python train.py --n_layer=8 --d_model=256 --activation="swiglu" --moe_layers=[2, 3, 4, 5, 6, 7] --normalize_top_k=false --routed_scale=2.0 --balance_bias=true --lr_router=0.00109 --vocab_size=8192 --batch_tokens=[131072, 262144] --train_tokens=872900000 --steps=4363
Below are experts of layer 4 (counted from 0) of a mixture-of-experts language model. Rows are named router (the router's row for the expert), gate (a neuron's input weights, with its number), up (a neuron's input weights, with its number) and show model dimensions 128-159. Each number is 50 + 15 x the weight over its row's rms, rounded and kept within 0 to 99.
Before each expert's rows: "gets" lists some tokens that make up at least twice as much of what it gets as of all text; "mostly gets" lists some tokens that are sent to it at least half of the time. This comes from a sample of Wikipedia text that the model never trained on. Tokens count by the router's weight.

# expert 0
gets: " the", " of", " a", " in", "ing", " for"
mostly gets: " other", "ation", " large", " the", " Royal", " several"
router:49 52 43 56 28 38 71 57 77 58 42 38 32 65 66 58 69 58 66 33 69 49 57 60 57 47 24 56 70 77 55 47
gate39:45 48 57 55 60 16 34 39 17 54 48 72 43 75 62 52 21 59 62 61 35 29 34 39 49 45 41 30 66 38 66 25
up39:25 38 39 53 56 28 55 43 43 66 49 70 48 48 49 64 23 49 29 62 58 57 44 46 58 46 59 27 24 27 54 46
gate40:57 47 53 51 49 59 68 33 40 57 42 57 68 19 53 64 65 48 64 68 46 60 41 30 25 38 56 55 47 50 71 64
up40:67 35 33 58 19 36 86 33 50 48 33 45 75 45 29 40 38 48 47 34 79 60 46 61 30 30 70 52 38 17 65 58
gate41:67 38 55 62 50 52 73 63 48 58 45 39 36 49 60 81 44 53 42 86 28 42 63 69 59 22 59 52 43 60 55 66
up41:42 47 51 38 44 41 59 67 37 55 67 62 45 62 38 31 47 40 37 82 58 34 47 47 40 40 34 22 37 62 54 54
gate42:66 40 80 90 61 68 50 38 64 61 64 50 48 23 66 63 47 59 42 62 87 56 67 37 62 48 23 73 69 73 76 53
up42:59 39 56 67 33 42 50 54 41 66 47 34 60 33 63 27 69 52 70 47 53 59 29 46 24 33 37 53 31 60 43 48
gate43:73 31 82 67 48 49 41 50 80 51 61 38 51 37 57 42 29 49 37 42 54 46 57 61 57 74 72 69 37 57 36 38
up43:34 56 42 32 51 47 31 44 67 55 44 40 38 48 60 52 19 41 65 26 49 61 67 58 55 45 64 45 29 78 65 24
gate44:41 41 41 44 22 54 51 38 21 52 30 33 38 33 49 54 48 56 60 31 47 68 67 61 19 61 59 27 58 36 52 68
up44:59 12 44 34 54 44 51 59 63 52 62 54 53 49 44 41 63 40 31 28 58 76 39 18 48 48 61 51 61 55 52 27
gate45:60 10 71 60 39 49 66 48 30 49 70 52 58 29 58 25 42 64 60 73 55 50 27 46 56 42 46 64 40 73 19 43
up45:64 31 36 29 65 59 49 37 69 15 56 60 71 47 59 46 26 65 42 62 49 56 58 51 64 37 21 64 29 53 50 64
gate46:54 60 44 22 20 51 34 58 43 51 31 32 48 53 64 81 46 83 43 40 49 32 70 58 24 34 40 42 68 61 63 72
up46:59 47 56 55 55 45 78 49 72 38 36 17 38 39 59 52 29 24 31 61 43 31 75 52 64 54 64 55 41 78 49 52
gate47:64 65 44 04 25 55 44 30 78 42 57 64 34 42 51 28 74 76 49 39 63 25 53 24 57 64 37 26 67 37 77 52
up47:39 42 31 45 32 42 39 39 56 48 42 76 55 70 48 82 38 57 49 58 64 25 72 36 35 65 46 36 35 44 34 41
gate48:48 25 38 35 53 44 67 46 68 41 38 65 54 45 52 64 83 60 48 57 52 48 43 08 53 43 77 55 43 51 54 54
up48:47 37 50 50 53 49 52 73 39 12 29 39 88 45 60 52 55 17 60 36 50 58 46 79 44 39 53 47 35 50 39 52
gate49:74 31 87 43 49 53 44 12 36 77 50 81 54 50 55 49 29 57 49 56 68 63 55 54 43 45 36 45 48 24 44 67
up49:46 50 41 53 32 55 41 86 38 46 30 28 49 48 53 52 43 38 57 57 46 30 49 39 44 35 81 48 71 50 33 26
gate50:63 53 72 62 65 56 46 21 32 49 59 34 51 47 56 42 42 56 59 34 63 58 41 71 49 37 16 50 59 43 40 36
up50:66 48 21 67 60 55 40 54 35 48 26 26 60 45 36 43 61 61 45 85 48 68 61 64 46 67 45 45 33 79 52 29
gate51:44 33 66 47 54 50 49 50 40 60 60 63 65 58 70 57 29 61 73 40 42 65 40 49 55 71 63 53 58 64 45 40
up51:74 72 38 27 73 30 13 21 58 49 11 52 74 35 62 37 54 58 56 60 78 40 06 60 39 29 68 22 38 45 50 51
gate52:63 16 32 49 54 58 57 44 82 50 47 42 24 47 34 38 33 59 37 89 60 38 30 45 23 36 38 45 56 60 68 65
up52:50 41 42 51 59 50 38 76 10 75 50 43 65 63 62 28 42 33 62 65 53 46 49 56 72 49 45 12 45 50 56 37
gate53:63 42 52 46 68 52 55 24 43 64 36 42 57 55 54 50 48 68 46 64 30 26 85 55 61 15 71 25 52 65 60 50
up53:47 48 49 49 35 49 65 52 57 57 47 62 75 56 17 69 59 59 66 45 47 40 51 54 69 65 60 56 43 36 12 54
gate54:36 74 29 83 49 65 73 18 45 60 52 76 61 61 61 85 35 61 58 61 47 37 43 63 36 51 52 56 25 67 42 53
up54:37 91 67 58 86 41 70 47 39 48 53 46 39 54 40 77 61 51 63 61 46 50 52 73 76 51 34 42 38 41 70 43
gate55:56 46 44 37 41 29 80 69 44 47 51 35 46 49 36 49 79 49 49 58 69 38 69 40 30 38 52 68 40 57 44 63
up55:54 42 46 44 34 73 48 49 34 41 49 41 64 63 46 46 70 63 33 51 34 66 48 41 56 33 54 61 68 56 49 60
gate56:49 58 50 55 51 25 74 48 59 81 27 45 33 52 67 53 34 32 24 77 55 61 51 57 35 38 44 68 62 43 62 35
up56:29 08 28 36 62 37 37 54 47 77 40 70 29 68 46 52 26 21 46 59 49 36 60 30 56 34 57 49 63 46 56 35
gate57:36 48 24 56 29 45 33 50 35 55 57 42 41 63 61 50 54 49 52 46 55 51 56 60 43 33 58 56 65 64 37 45
up57:44 56 34 46 54 60 69 56 60 46 59 61 48 30 64 46 53 66 63 64 35 56 61 42 38 60 37 39 65 66 53 42
gate58:79 45 30 56 53 66 57 74 52 49 49 36 46 59 60 41 47 29 38 40 34 27 61 54 74 60 59 47 65 57 37 22
up58:37 63 49 40 42 55 45 51 54 37 26 56 70 51 44 33 58 52 47 47 40 12 63 43 47 36 85 32 49 37 51 29
gate59:36 47 41 65 64 48 44 40 52 67 53 73 38 60 44 66 60 52 50 46 60 93 43 36 54 65 66 40 75 20 42 28
up59:41 57 40 41 34 66 76 49 45 40 27 54 36 39 62 37 51 55 40 44 48 44 45 46 42 45 52 38 38 54 39 45
gate60:86 54 57 71 53 36 45 58 76 54 46 48 53 55 59 42 74 45 60 43 67 42 47 16 56 55 39 50 36 62 58 31
up60:40 97 63 75 43 61 49 45 64 77 44 51 71 31 21 39 59 36 50 30 80 45 58 43 29 30 71 44 50 30 55 43
gate61:46 39 58 70 57 37 66 76 57 85 74 51 38 64 62 37 64 43 38 41 45 92 71 21 53 22 29 78 55 49 31 73
up61:48 64 62 26 51 64 36 73 46 60 73 38 22 39 48 24 42 52 51 36 64 38 42 31 24 57 51 67 62 69 69 66
gate62:33 72 58 40 55 73 43 50 37 65 35 39 55 48 53 53 41 45 65 56 55 38 88 41 41 52 57 43 60 49 65 30
up62:36 60 48 28 55 41 53 51 38 79 33 40 73 35 57 38 57 29 17 44 66 49 62 34 54 58 71 47 58 67 58 24
gate63:57 60 27 43 58 46 57 58 63 69 34 28 36 54 88 49 56 70 47 57 52 42 52 76 33 29 24 36 46 47 57 43
up63:44 62 58 52 35 55 54 14 51 42 54 54 60 22 54 51 28 46 65 60 48 41 56 43 46 60 37 59 41 70 48 60
gate64:39 43 71 32 51 58 44 64 37 88 16 45 61 61 64 59 56 64 42 68 71 87 42 25 68 78 34 33 46 58 47 43
up64:78 72 39 12 60 52 41 35 53 44 65 42 47 71 38 41 69 47 65 33 29 54 57 68 44 70 55 48 30 63 62 33
gate65:47 33 59 33 61 48 62 71 47 38 56 57 37 45 63 25 39 73 28 84 44 60 71 43 60 27 40 45 51 46 50 44
up65:35 58 64 49 28 63 28 40 63 52 44 44 60 82 48 44 36 55 29 41 64 49 58 44 30 47 58 32 57 81 39 58
gate66:64 66 53 53 51 41 53 62 66 67 47 54 57 55 76 25 76 44 44 54 66 31 15 47 44 65 32 83 45 58 23 74
up66:32 65 52 71 66 62 63 52 24 42 28 58 66 44 70 70 56 37 50 58 51 55 14 65 27 39 44 29 55 56 08 44
gate67:37 64 26 58 65 48 59 40 68 64 41 75 43 38 35 58 55 52 40 38 43 17 49 44 59 51 77 28 69 76 63 70
up67:58 27 39 52 56 50 45 53 55 64 43 54 61 41 45 71 45 53 90 40 41 37 74 25 59 47 50 27 42 56 40 35
gate68:55 23 55 50 36 72 61 61 66 37 51 63 40 69 55 50 54 62 65 32 56 74 64 56 31 14 60 45 53 89 38 23
up68:99 44 69 67 66 41 38 47 44 63 52 64 66 83 69 59 61 60 65 61 29 42 33 40 52 54 57 36 42 54 57 71
gate69:39 54 55 40 60 24 61 57 45 66 62 19 52 31 47 16 29 61 64 52 61 60 67 58 54 46 46 70 66 69 69 59
up69:35 44 45 65 57 33 55 20 28 57 47 49 43 29 75 39 35 65 63 59 67 42 50 46 51 58 42 77 37 73 53 61
gate70:67 41 53 76 67 44 57 37 32 42 24 86 68 35 63 58 32 44 83 58 71 47 84 67 36 25 37 65 36 59 32 25
up70:30 63 41 65 70 68 39 50 40 62 37 55 64 42 62 58 45 34 71 55 49 72 53 45 38 54 35 49 62 49 61 42
gate71:44 41 40 56 28 52 54 40 48 77 38 61 50 27 43 57 19 42 47 37 27 49 73 35 61 49 57 30 65 55 55 74
up71:67 13 77 67 68 60 81 63 48 54 55 42 47 65 57 63 25 45 58 38 36 47 66 58 52 30 38 41 27 38 47 54
gate72:47 46 69 42 63 52 57 36 34 82 32 75 37 40 69 71 26 84 55 70 74 60 74 16 36 69 32 68 48 32 35 66
up72:61 51 40 72 55 42 44 62 42 33 39 48 53 71 47 59 31 29 35 80 49 50 40 54 39 47 74 34 14 24 41 40
gate73:35 80 80 67 53 63 35 64 67 52 36 46 48 40 60 65 42 65 33 43 61 35 53 55 40 70 90 21 81 57 56 50
up73:42 34 37 59 41 48 62 63 35 37 63 46 62 63 38 33 43 52 49 59 25 58 46 68 55 50 47 87 40 39 36 58
gate74:39 61 68 66 68 44 38 59 27 57 40 72 41 44 49 46 51 59 32 31 50 46 50 57 77 71 39 88 35 53 53 46
up74:59 72 43 53 36 40 60 53 32 38 49 40 52 45 34 78 49 75 43 45 80 37 70 72 59 57 36 63 28 45 59 61
gate75:49 31 49 38 60 31 79 53 59 78 30 70 63 68 42 73 48 65 44 65 90 46 56 45 51 56 55 35 54 54 39 49
up75:54 42 42 48 28 57 26 89 19 66 33 55 80 84 54 20 37 52 57 47 69 64 54 63 39 35 36 66 36 45 53 70
gate76:51 57 57 55 44 39 49 39 28 73 66 47 55 40 75 34 38 78 41 74 44 52 60 47 66 16 39 79 34 88 62 58
up76:60 74 62 60 58 74 28 50 29 66 49 50 44 53 38 35 65 49 35 24 54 30 42 44 42 53 72 21 70 48 66 68
gate77:63 48 65 55 57 52 64 29 55 63 67 62 48 43 89 37 44 65 36 77 69 75 39 27 45 53 60 58 31 42 32 65
up77:49 73 48 68 62 66 67 44 66 52 39 60 64 50 70 68 44 56 32 72 47 68 64 27 29 27 64 73 36 50 51 62
gate78:40 58 51 79 32 62 67 71 67 56 37 38 58 34 49 30 36 76 59 46 77 80 69 71 46 59 52 54 36 89 56 26
up78:43 52 68 46 60 25 51 57 28 52 38 51 68 61 56 47 57 31 85 52 46 60 00 63 70 59 25 78 75 35 39 55
gate79:76 06 64 68 36 49 66 17 44 26 63 76 32 64 42 70 28 87 68 71 53 48 47 60 50 34 24 47 70 73 43 60
up79:62 46 60 52 60 25 40 25 55 31 43 45 47 60 38 66 62 45 78 41 35 40 73 20 49 56 36 46 66 47 71 38
gate80:71 54 55 71 30 22 43 29 20 61 52 42 36 21 56 36 54 44 55 44 57 60 54 41 54 55 30 48 46 40 43 66
up80:69 64 26 55 45 04 24 59 55 55 43 46 29 20 87 46 59 51 66 42 73 30 57 53 57 67 34 54 44 28 42 74
gate81:71 49 17 21 42 11 59 41 63 69 13 61 44 56 57 68 75 46 39 59 36 55 49 60 69 60 45 55 49 61 41 74
up81:65 11 53 54 39 53 42 51 84 39 49 33 62 42 42 52 24 68 57 47 30 62 68 60 70 66 62 65 40 51 44 52
gate82:59 35 47 38 67 62 60 53 68 67 54 26 22 32 58 50 36 36 44 60 54 55 23 60 34 51 34 53 61 70 46 60
up82:66 27 27 26 32 38 45 67 42 38 55 56 27 43 47 63 41 44 48 10 69 53 57 43 58 56 64 39 37 31 58 31
gate83:42 30 50 80 63 35 47 50 55 66 49 34 63 27 56 55 52 23 48 73 75 58 65 58 41 44 38 70 42 68 27 27
up83:47 31 50 49 48 69 60 53 44 38 65 54 54 52 41 55 70 59 56 39 88 60 32 34 43 54 72 78 46 72 26 48
gate84:74 44 27 59 53 39 48 69 50 61 45 45 49 40 59 69 42 41 34 37 38 34 51 67 62 43 40 42 59 56 67 56
up84:63 53 24 34 53 59 59 50 54 40 55 60 41 77 58 53 43 24 22 58 30 66 43 68 44 52 40 75 54 64 30 63
gate85:66 29 25 51 19 35 25 47 08 64 53 53 70 69 55 61 27 35 34 76 42 56 53 49 74 51 60 62 39 64 22 58
up85:47 30 68 53 42 23 51 44 36 65 51 46 44 61 50 65 45 43 55 52 52 47 57 74 76 84 58 69 71 57 61 30
gate86:52 50 53 36 25 45 55 55 28 27 23 55 41 39 50 40 35 62 57 66 48 64 56 67 70 37 75 64 57 68 58 60
up86:77 40 24 34 53 46 46 49 51 62 48 32 57 34 43 29 52 46 61 74 52 53 55 55 52 28 56 72 53 74 48 66